python train.py --num_hidden_layers=9 --hidden_size=640 --n_experts=48 --experts_per_token=2 --d_expert=192 --d_shared_expert=0 --hidden_act="swiglu" --moe_layers=[0, 1, 2, 3, 4, 5, 6, 7, 8] --router_score="softmax" --normalize_top_k=true --routed_scale=1.5 --balance_loss=0.0139 --balance_bias=false --router_bias=true --n_groups=4 --groups_per_token=3 --init_std_router=0.0149 --lr_router=0.000475 --num_attention_heads=5 --num_key_value_heads=1 --head_dim=128 --vocab_size=16797 --norm="rmsnorm" --norm_place="pre" --norm_eps=1e-06 --positions="rope" --rope_theta=11600.0 --rope_fraction=0.75 --qk_norm=false --attn_scale=0.0884 --tie_word_embeddings=false --parallel_block=false --extras=["capped logits"] --init="trunc" --init_std_qkv=0.0271 --init_std_o=0.0 --init_std_up=0.0271 --init_std_down=0.0 --optimizer="muon_variant" --learning_rate=0.00778 --lr_mult_o=2.0 --beta1=0.93 --lr_head=0.00699 --max_grad_norm=1.0 --warmup_steps=200 --schedule="wsd" --decay_fraction=0.933 --decay_shape="cos" --final_lr_fraction=0.1 --batch_tokens=131072 --max_seq_len=1024 --doc_mask=false --train_tokens=1495000000 --max_steps=11406 --dataset="wikipedia_en"
Below are experts of layer 2 (counted from 0) of a mixture-of-experts language model. Rows are named router (the router's row for the expert) and show model dimensions 0-159. Each number is 500 + 50 x the weight over its row's rms, rounded and kept within 0 to 999. Numbers have three digits each.
After each expert's rows: a language model's description of what the expert responds to. This comes from a sample of Wikipedia text that the model never trained on.

# expert 45
router:492480477452455588485457464469467528398470506510541529461429597531442537528465577538517547450489527563455468510543462526475427431408514476444521497573506514518473553497508505442503523467489568566492505455559529496477479475486546523566490662456524476523547466476527503489524516492560511531301456518565537469434547523473457567427530505528503498617502556481471551529459430496501526456489493566446444451446483497487477486471546512450542441426597399490444544556515448493519478473550570
First word of a name or title starting a table cell or list item, often first names, such as Steve, Kai, Royal, Emir.

# expert 29
router:508524457503590449430378506490460476411589492586573427440599513408457518514492487423489497616478496460534446516491498480487379466557422532473462471612480572489496458534540541445509419587447416417484484458476542467405575416509553432458448415462553520536501470478483550531484488502559484471487570474456534453522452534561467441495453558458530536441571515487433464569452574541506500569478438464509520468467487552466485488552437406603469406495509496595570573550471471527633559463530578
Participles and nouns right after was, is, became or a, as in was beached, became part, was injured, plus infobox field names like Spouse.

# expert 14
router:525516377621421530559436489510424523536444411476499531461527450554511459584427469472546510528571471567428495497444587475495503522521467473548524504490463552480522498495507515567499482466589480462537573441546438482546491471555443568618488432412518502568581539476574499487492580567527494505500523551483496396505465510498445502577530461581512498449488453539537481540425479568522501581469523457383456504474447448469574573536578517511506563450424463567500500508456506527476474491485458
Single digits, mostly the first digit of a number, in sports tables, scores and statistics, e.g. 2–1, career totals, elevation figures.

# expert 30
router:487507547431556419574460524513601457516583518562447481437452494497500458499513470538461444499543430498502510578418458415579564506427439552459523459480447450415539453566490546464418571496540504423504576482445547473526446500440495446478448509429444575526443431507456503475555503470418560443563457449538573564569562492526526501458426492443511547446447396549433441446578552495560444556481450473495456564563549526474402565547529570440556430446519459578480454428558554595447543431540545
Spaces, pipes and line breaks between cells in sports and election tables, plus -os/-ios endings such as erosion, Laos, Panionios.

# expert 25
router:423494439481484457500440539524569550531515507581414480474428493610574413490437442375539431463431429468553447579582516506578565526474455469428545462545420405432558457558455439419460522488573445432491528416420510555540464506501515406464465492487487537476559419433435485492539469532516440515552483571525538472512452457489447461515456448500481433511500516538447462472470558548505453466506475477431494580543538485429496610517517503502465516432485532438558544429518541495466497425510572
Periods ending sentences, plus dashes, slashes and list hyphens, such as 43 RBI., Delaware—as, F.C., decimal points in table numbers.

# expert 26
router:604543568501575452489462577554460391579507549565400487515438554532581470549451506469561488551544429498503536487463535538524538460584499482448511468421543485525553570541598524496453495543502449467586509492403476581480459422560468514491532474457389520494479463519465478548555459537458547390559403480545544552524489474480472453420454574520548532422444595557460451455483556493547460545467583408458437498568508536455560594537466439439443399506447523570439453511457536558422420472411447
Digits within four-digit years and round numbers, especially 0, 1, 2 in 20xx dates, seasons and population years.

# expert 7
router:454348589478533491432411475469519559529512579494483488536469439450495529512486429523529437481522495451453541565500492454517526462481424562463428458483463516461526417554455523477437583483534498414495554460454577433574458481472583429499476500530443521430467489564458541524560448441400546521566487446499424595560456478440476546474442501455632600489469505538480441481513525377522393462557461462463492607564593537501414571554465434487457438580459509481525465464573518549432403508472545
Closing parentheses, dashes, percent signs and braces right after numbers in tables, scores and formulas, as in (41-37), 690 ft), 320 °C.

# expert 38
router:504492456569578465481504501509493435581443534513550582497373469537537455536492452477502508490484509517451435520494439494465532524553516522555556431387481492392533476481456530504452559477536475484535547445592555449547466528483562485484504434479551530527451468461479500407504460545465513451524481530451444525513471494446415512355478532496554588458452516537513484548481593546489537553535432412537493429464428554423547544524501542504504482492498521496615535458503481564439523513520540
Later digits 5–9 inside years, coordinates and long numbers, e.g. 1894, 3,085, 48°34′, plus the word century.

# expert 3
router:495422520492441444545601510536583461621527472446529471440470486511549427451476486513551445472579421457444470559479450463563517598486544455514467485516436439518538479530479466611482546425551435489468529460510468488489471464402460554432534520496431525530403447477520587519545492487441531457516458510549628556545606410534504518480482580484536465522394411462468497436564479518488416496497539423644418440550495490470402520546502532414548450490480460546433570460553508415585517441546589
Country, state and city names or their first pieces, often after in or of, such as California, France, New York, Colomb-ian.

# expert 9
router:410553469443448458543486583416499567504562489493406570495579429458530421465574555503536448616445431537512599563493447495567568612555480468499440474465446505558536538511471548463474520512471489466588542559514469547462475549494517536477394535461477529412489408526453529589524509511497568505546495428558514495523494491480574506542501528428537474470459512502455467483584493509535477527441444466573490455478566447494512536567559543473559591465512497551499453485494572437446542391466523
Single consonant or short consonant-cluster pieces inside foreign names and words, especially Slavic, Turkish or Thai, such as Rut-k-owska, Tur-k-ish, Pre-t-oria.

# expert 43
router:531524480487492595476548404499537405493525512452409405529580565480402501499479534506481593548596455474478472449526476504423510456526539512461459500581511553474436484460556519600507548416458401471505448476409490496459544506489484455400489438524576451471598541535535596542438527493463487497439530474480450611439496446570576484505499491460516475471452535439451480474568473475471462569471555442512484491356452534456511522536567491472514536479531462538421601513478436503445478465579588
Final nouns of institution or compound names following an adjective or modifier, such as Committee, Railway, Festival, rock band, transfer rules.

# expert 41
router:490550537575463525467516480459495455535501405468520551534443600458555516501467493498454527479470468516550535441547552480446519530524508538548513495499533542512469597483464507557501508468427480480562495560553514493520531528542465463579452500510525515525595543485593444556435410527564434510538515466391534440477447538484526468520511585476460419518541612523487573522534475561448511433537442540388526562504449491620511516416434488454428551443530465458526454572419460479538402495428542
Commas and the conjunctions and, or, but, as, that joining clauses or list items, as in rallied and, pursuit, scratch, decided that.

# expert 6
router:536505554466508530462575540475445473609492517523458462547502556367405521465502456556473518457475464452567445540444497515433500545461502509527575447525495546506479415467515544550508520574440527556514465556529593420562465465496429519508510419463550483538503567494495514472457464478359493433436480550598437495464419505448505434551499525422491559406432456495532509450488536438507423560583539484546531481558518547571505510439554439421416570473517463551531413455477501463493577522551476
Verb forms and endings in biographical narrative, especially -ed and -ated suffixes and verbs after he/who: won, joined, graduated, corroborated.

# expert 18
router:483515554492512431548477499505548467529525588499434496508467472485529437520517481517524450495511440522513461576413527470556593534470449525437577443507449434451572436562494582472443547503465430426476496445426555483460439481467503476511480467391464566599418453522443503507533540487427567466562445477560536528575584491556499552463434483508523550464426495551421438480477509468534459560524503457506486549568559556455442566548518500429552432491445507487532418450567545531423525403533559
Mixed word pieces inside words like exoplanets, canopies, renovate, plus stray byte, degree and pipe symbols in coordinates and tables.

# expert 44
router:574524392475500523486459522504556375439431488500467516611531471461529514508489480530442575523579439486445511443462445573483498502530498442550517469498593598477437581411484494566516478512486520471525441574486489497479525454504499418488574509578481435519497639536568583522483532517440532445436463484521472536475530509484478522510536523468402437493496450444448673488538532367485488537502522530582517574442510508588494523507555421397457549535558528499574572459437467459469615522529459
Finite verbs and subjects starting a clause: was, is, were, had, would, and pronouns he, it, they, The.

# expert 15
router:512510434444527517518463517521466573485553548451500515489533473473443450472524529530522577466532635514611433505478518556421511506473489554547534496518556507420460574483479540512522549436440531499472484551498460501426491477473486482476506557500583492506509448493580460497451498520510599480454553469492375551464564459486449529532540473469517494626482463435567657495572491577551498460538552498415560472439486465490501444519614532407605476501565474452401616518428467530446448444527535
Opening syllables of proper names split into pieces, such as El, Al, Mar, Mc, Kar, in names like Oliveira, Rangers, Manitowoc.

# expert 5
router:523451450547464547546543521436530563478457511499475472569457522517512569496546564510497641428553536465528438433516537471471451530500560485585484543444566426508460482472489351518503492472541562521459572555564487550487470509479571571544486493581533466403585541502499439451462488465522429525473764460426493411451482550490544488506518479456427485542476464500565481478480496550493573473535429431583516480434472473481581470420477451461510529495421526557477489544433453417544419492390445
Pipe separators between table cells, plus colons and semicolons after field labels in infoboxes and lists, such as Class:, Score:, Years:.

# expert 31
router:508565446456462497527549555465541563474471518465588519486512547578499596509524508483559513525507495543484551413567549457520437443484476458519563513547589680546516512427471393447519494570566519519514556516504454536546536493535458514514483561609519410519479499466505412464435559594512477515465618502439514458491433488562421546551516540486451519501487509432494565447506504566473542561493523546430476513492468496562531457544470558547451535537460436528559520532530497492447455573555493
Line breaks between paragraphs or sections, and opening parentheses and quotation marks before titles or asides, as in titled "Chikiri", (also known as.

# expert 10
router:473506538560476422525457483548506541417543541532500413507523532497489467548495524542519472457463531453480437429446604497521477476548433535344546461550448501442511515547502523504508470522548487517561451432437507532469458404528473538457490428424509471559508484531461596547545584508462487471578457350441569536504579438516543562503443448438493545384419465461553432507517449455580486496510489490536506450520531476594430456485443435539381427442476466513467504603515555596497454524498359
Field names and section headings at line starts in infoboxes and lists, e.g. Team information, Personal, Height, Preceded, Weather.

# expert 39
router:569584495500475484531500433466547512495451416551602482454518536546490611429530565450484556535492515580440465443543549571529527478485589459482459537537507538498455474416489364563520473432515509577461585476552481522433576526476558525477521527524501429480582480538522443575497428520568498449430686485529449510459404480436487465548574507493530464469585497413485497461494537500434493498487450582429517546476480448454539527518487502485412580482421499565494488513522469456491435569395439
Leading pipe opening table rows after headings, and bare space tokens before numbers in tables, dates and ages, like (age 21).

# expert 28
router:431522526508422482559516478462524370448556489432494590438447457487478417502474460411464509548466429402480413507527457363571608587544501514412397470553524534527492471536401536478477469457504468500575576502493506542574608510430557457439451396437547523552471448516461552652461553468461505518546473504418509455468461475489549559513481475575489515448469393489491478424516500449480491438496430442498374483542524527556509562521549485518456502429534442477555466463534550531516573553548532
Final suffix pieces ending a word, such as es, ations, ically, ities, ists; e.g. crises, corpses, interventions, treasury, courtyard.

# expert 27
router:469539575519521439552505525453543497591533541526390508561475532496462395464496520527500432464486416526477466634410416508603573513477409524460511462458406464485565458535438565523436572517469529403465536437466570486583414498487506554455464467504467547560468375445428479483564544422451529542566457453481568453585522445579396512542430497446540559498432474574467453413477523479549452597513456486588463509578539577417442551561542494445550416525532455546507443459529591597500557495541537
Wikipedia heading equals signs, table pipes and year digits in lists and infoboxes, plus the letter f inside names like József, Dinefwr.

# expert 11
router:491472532479481442465438540530484501511500506604459450526419457523492434490387456560449443548553473509543460554470444467567580501435461529424512450440469415386529431566470572467468544437468508434517522431503602532526423549444499554443491497445446558568451431412423502377574541421407597484561424459516557548521573489570534525429435464444541594415444432605452456469514464478520422573453433451444477538569574502495457494593510548445586444489499500545466449477554559565476551448529574
Mostly of after University or Head, plus French/Portuguese particles de, du, sur, do, and Thai or Indic script bytes.

# expert 20
router:527494549461551484569423511452468549405510506496487449472467522472458489489498438511470494487522448475443547540464427522480440511343534554451516467519532524541560456606468494517447543417415438561473508427482573459496395491404519497475516581529481559550494539485412586431554521405465552482529429639525530507451516500527585541590389475513538490529485474525432398521432517466521466533538490496528520536558547517483456443464532509483516562473547507421484480468460533502502506478543471
First word after and, or, commas or a period, often a sentence or clause starter; e.g. They, There, Each, Construction, Italy.

# expert 35
router:539520494406591534503466412583530484468521503494535536491476525576431515526426495530523471470505474495580466496523489516462505430443556518523363493477522425625457465465561480514482462526470493516497491508512515451521552616499459558489593460401494448487542492545489472501473551429479533589476433557483596584490466523496454532481540422570542538447540566501450521491501556423462555549554524529610516422495544512450503451562516466618514480403528557438494521481555489546450562467508599
Month names, and nouns right after the or his, in dates and phrases such as the November election, on March 11, the planet.

# expert 0
router:480479592469492442567569470547524518500559529485540549500406517483516456462492441526563433451433405478452496501406500437556555581503444426517541467509487460529555542568461532413484548456443585527449479561486470528575488497486480559511502512503419543455480465469508449456532410458516578495511441572513510599559552435509544490450440504555557558442460488508501569438458535471589520529368438499556444415489558506367470429527521523627542529470428480427570422451545544533532568544583428
Determiners, possessive pronouns and small numbers before a noun, plus the s of possessive 's; e.g. the, his, two, both, group's.

# expert 4
router:525504442482393525502430579532481538515537503530470447488461579493512467567468512392482479478528462567505479463448571450495443450521526500486551469479477602468422504524496478477431543428454469449514545441516518500539523523487421577611542441470549523498511485483511455476500489460492458477539645474572488411522506484551461479527501547516468416429488526550536477530468456580523480554431414482423522483505398552614575500514540539478474465420520555569553581484532526488530513481475455
First or early digits of numbers in tables, dates, scores and measurements, mostly 1, 2 and 0; e.g. 1930, 2015, 2,111.

# expert 34
router:481476554415545422529452533492563465500551575545449447444451476518500442537518453525468435514524445488506485575452463432576550522458424545418522441464438421415561433560479555488424572474505483435517527430456557500494432506476475473465435497449435575564436428453431509480572541453458563486565415469542574551570580473558525528489435475450563568460456440563439433439570544468575440560490491459516485513568569542460448541565544573454564434437502464543452488440565561583488558446570541
Spaces, digits and line breaks in table cells and lists, plus words in species descriptions like bark and Cerambycidae, and verbs like born, founded.

# expert 42
router:432546526404512434503531505487450496502519546548363489506554451391579479514507492501538442492474416501428535505448476491542516502504433467450528465467481450433589543550480554455440542479448547416474552461505574536475442501481435540460451527404418560533433483449458487463585521531460531550573436501583602507556558484506557465413436513499500593543466489601415446577445503533591499522416448471500482532552521587465476554528502555478543441581533452518507467462577558542494532521467500
Hyphens in compounds and as list bullets at line starts, plus apostrophes and other punctuation marks, e.g. cease-and-desist, full-time, Women's.

# expert 1
router:391416562474572514514432454493418599563570555456553588470492444460473522550499452534451482428497578581485477518368514487531537516500546511480482490508464459507494522493399543508511447432396523459486447505487467489632529451498481371425470550515486561539409457369561386475443448563588515504504550434437437498486471481504569496418550483487507535512550555457512559524466479484458462384561544507493470415554504574516541574543543530425491462548512557393444480449471507481532555557458537
Word-internal vowel-consonant pieces inside foreign or unusual proper names, often Welsh or Spanish, such as Dw-y-for, Cés-ar, G-uten-bergs.

# expert 40
router:483479563444543442554450509486560468491537550543433456453448509517489456524509460553466422524518435507480488556446468441588559541433414538423508443473421413445566423555501554483464568493462510444532531446455560477515427509463489513461441475428428580571432438453439522485569566437433532474559445450541585542586577472574508536471434499448566554475438413556423411447570531484566426558482515449529499535569571522468460535565538572451572427451532472525461478430573560568447535417560542
Country codes, units and symbols in sports and data tables (NED, AZE, €, pm, +), plus week in a week later.

# expert 46
router:401490553546531487523527484475461499494528529536512418541524496485583530431475447495567498535555512409476404528537573419416563448555479442530506481523452431482444427469595506491495525626487483438526486477433552549413566545568487570404484455475602457486524485507486535528518448528531501411519499487570428519480486444565567517495481505501459443477537428525622482485565402445410469564494579467563444472460500536498485479484525499523515471525574492540430519512506531358473472464524416
Final words or pieces of proper names of places, teams and institutions, e.g. County, River, United, Avenue, -ville, Molineux.

# expert 21
router:473493545450523419532454530507564471517564573533461455469459476471505431489499458535476432522524430493492485569453455442593562528462415539429535444466431417438569442560500561490434567480477510460525511438435570476502427489457477492474424474474442564556442440456446523457558545445437570458573447461526567548571570484575501535502430511459565558455443417575436418434563558464572418555491521437518458540554558538461426538565562564447558430471520484552450479419582544584448551441542539
The word to after had or before a destination or purpose, as in had to travel, Russia to Newcastle, plus spaces and odd bytes in tables.

# expert 23
router:499436470582464617420517535521501470515455380515555539503529452485525590555568533420473518502512542495531558428582519542520472526518607483583510504443603601484288491453534439467512433516551457512451520564511455559524536540517508524572596475488545450500586579443500434455461511455500399472426475555498521470509477534474514512467547477530495489488480473502617467533405491525422533460523509599491478502445462435475525496401483475499528525510505541492546485498405470473483513574432514
The, of, to, for, from, into, between after a noun, verb or preposition, as in failure to, unsure of, of the.

# expert 32
router:473607553432465422554478554524534464546467611540527494480546546472568409485572456557496422542465577475526521548465548443523554430429480521511532449384461456467598444536548537573478533527486507453495509503468578507480419507505479451489520543508453552508443467469458578532587501459482459426582442480431524504579520476490580446543415524481467546488428507590415480495559533569579465510517481488412559540547519505432440518520488575523554517486511502497463459490589569570461543516548515
Prepositions in, on, at, during, since introducing places, dates or objects, e.g. born in, died on, relied on, late in.

# expert 12
router:477538597442524453529488474504525485513572546582440513452428526499514407556552449461472438528489479501458433570461417505561533508478446536438521444531431481463558434558512596500464569430511525439441460442474545535528416482457507530408455489500419580496460444458438483407546511465448586471565430504511583528593566465567526526519432532454556570475473475590466472445507577450564497561504478470582504474572546530449483602557449507505568483452511451486430481455601548509487544489513501
Noun-forming suffixes and word-internal pieces such as ity, ation, ition, ness, as in deity, restriction, commitment; also sentence-initial The.

# expert 47
router:479407489493439459471526471495579450539456582460502454512522458556569432530534530496656497519453462504585583553388423547516540488480475452393605458501499396496552468524423551533442537471551589465485457515460521459479475411441494416534418491462515495491508523509427467509551582466505474413553518431543494594486543588403389508470477533481467423534491444526458483487571620441571519444613520517519608566524488581632499539427519556401520480425491488394497498404500579564530527480578533
By, with, after, before, when, against after participles or clauses, plus sentence-ending periods and commas, as in waived by, beaten before.

# expert 33
router:554450535401620441509507476497529560513551522515510485431481447471518462594485416565434473490479478435530445552452450513498522520386486509428521448554418518510540440560465546460480569521519517437605475462413516538437433462403477538464485529450426552495427505436456486470568564467432548487545454477544494540559549546516465499514448478439529510485490427519412515481467467434597432487458488442472541545598538481485423473528479542468452499449512447503512508372538563588471504455512528
Quotation marks, especially doubled opening quotes, plus percent signs, double-prime coordinates, dashes and country cells in election and results tables.

# expert 24
router:497471556489552442506438501524581466493542565550420443476458520509526429550479495552498425550475451525509466570465449457576543497452419551436552438448412403449550410574467558476476581497486522412497519443424565488493427496466488476479427489439440565530424430464446498503556551438446564495567412458535577558562554476547508531483430453456588549475435439559424431453542538507572448566468496463519450535564562528460431508573535568462551430444505474541466494454576537567442557451525565
The of in one of, World in Second World War, commas and dots inside numbers, and place nouns like town, century, city.

# expert 37
router:457426526456485535482543572406430518505454443486543518460455413510608544469455539522489520522490569495412497504553447483551499542506584521519406486501543431487548473562587462466497484515538523555538521445538527441477498537538480518486469504547459525546507500462469502572516522561510556436432442534620551449550485535519480457455540496552494377500590439546548539517568400464525503378561501409519452517513518455525531513493493531516517473557592512491488499525474462435523489503531517
Final pieces of personal names such as Adri-ana, Isab-ella, Bert-rand, plus common whole first names like John, David, James.

# expert 8
router:496455552480576435486448551497597460502525543557492469471461453475537473529482481513440422476560424424433462568442422458578511567414412555433509439491434437383583422578472578511461565511520451440493485403497556529515450504440424508471448477494453550517459421513433552462571616450448565472568421467525524579552555450565520512469432531472524555480449446562451419505571557487576451571461491437496474585580559526432466571578541574458545427435526490534474486418528551577489510463531531
Word-final er, ers, or, ker, ger endings forming agent nouns and comparatives, e.g. Inquirer, Gamer, darker, directors, plus spaces in table cells.

# expert 19
router:485479562438522435504457517513578466514536561556421446458439487495496438525499461548462430524517430486515496573462447448585555538448446558416523466473433414435559438560497549496446578462512477442499529433462566489510440506465489491463435506459446572551444430472437524494573549459432546503573420460535564572567569456567532551496448482458562546465454415571437427435563535461576422566488496452534467524555552549480469533578531575443566416472517483546441505435559547575457560446573533
Line breaks, pipes and digits in election and sports tables, LaTeX subscripts, and scattered word pieces such as Adv-ance, A-ff-aires, bur.

# expert 36
router:527607502538474555443504551475470478466499564517462392452483531570407537532465513511472422511439460478510523524534428514462474494452560465512552468535484647602511501527502510524466479551475531595502483432488455408520591514508527502533425453490517481555487505516499529440541431476557538581504458604605495463461463543479536548538525496519598536468463532463431486486434534469522561489385527457520480429453525473413454461536507547673625549476465457561499421415490456489514502476543566
Adjectives and quantifiers before a noun, often after a preposition or verb; e.g. heavy rainfall, large stocks, new, several, foreign.

# expert 22
router:529512490498471541583503506613545535451484462522436486439473512469436393525520567567452583493463478488577539607537438523440487588546437564559500511422510601552485481470442498477504472424484544468495580453508449541467463467452457462531545509518548463493407453558557466492482518495545475577478512537472467453502516537468467560536528450540505436547539586407548562551545535457493554594424452482505521489471480481514510469515532555500505408535495532477526568580498456478446411488514557
Single capital letters starting a split proper noun or acronym, often after a quote, parenthesis or colon, e.g. "M-ustafa", (H-RP), L-umar.

# expert 2
router:453436537526489443533491496485554485513496537488479525473499454551583508517488433472482419595540446506557615526472487459536588487534452578582401461479478432392557496545447498514496496557503591502550450465418485449492484567507537481525422484463465558511482495510415532551547486427540540443544483427554524542538558516512534481461493389548513611429405545608500430465594413552512485524473491450494464591569446539528475530534538558409505509536510530465495548561542518551514443434436496
Short vowel-like word pieces inside non-English names and places, especially Japanese, Chinese, African and Korean, e.g. Shing-o, Jiech-i, Kong.

# expert 17
router:510454581443444457496465470572513459520535507588488471535494443468552439556533474550454505525502457561496491564433445443473567519533498578502427482447419466432541439509536566565431506428520531524575468440436574506523480556425455458497480417542455570518458484388459473483515546530426531501583453475513416596548562502490598542441429536516501570521500436570453422441463511501530440523502478453487565468530542579561548532585501463480585485459503466525463514510534531506474515537533450
Digits within numbers, often zeros after decimals, and capital-letter chunks in codes, chemical keys and acronyms, such as MESS-ENG-ER, ASEAN, 29.1-0-%.

# expert 13
router:579560443503597445560467524518543449491506505583488438453475416491534563538444466553427427541560499525466485498494482414511566448477468537527406459490527469499580475514512548481480477395519482485499476459504575430510393444461617533468435491519486559562498456530505572511542537415476533561572476550501511561542584390564495563557493544530608557508461499503425413519617467452537464521548575487593478480563543476499467469485470562533536389423526544510466417418596520546490560482492601
The articles a and an, plus one, A and per, and nouns right after an article, as in signed a one-year, a story, a skull.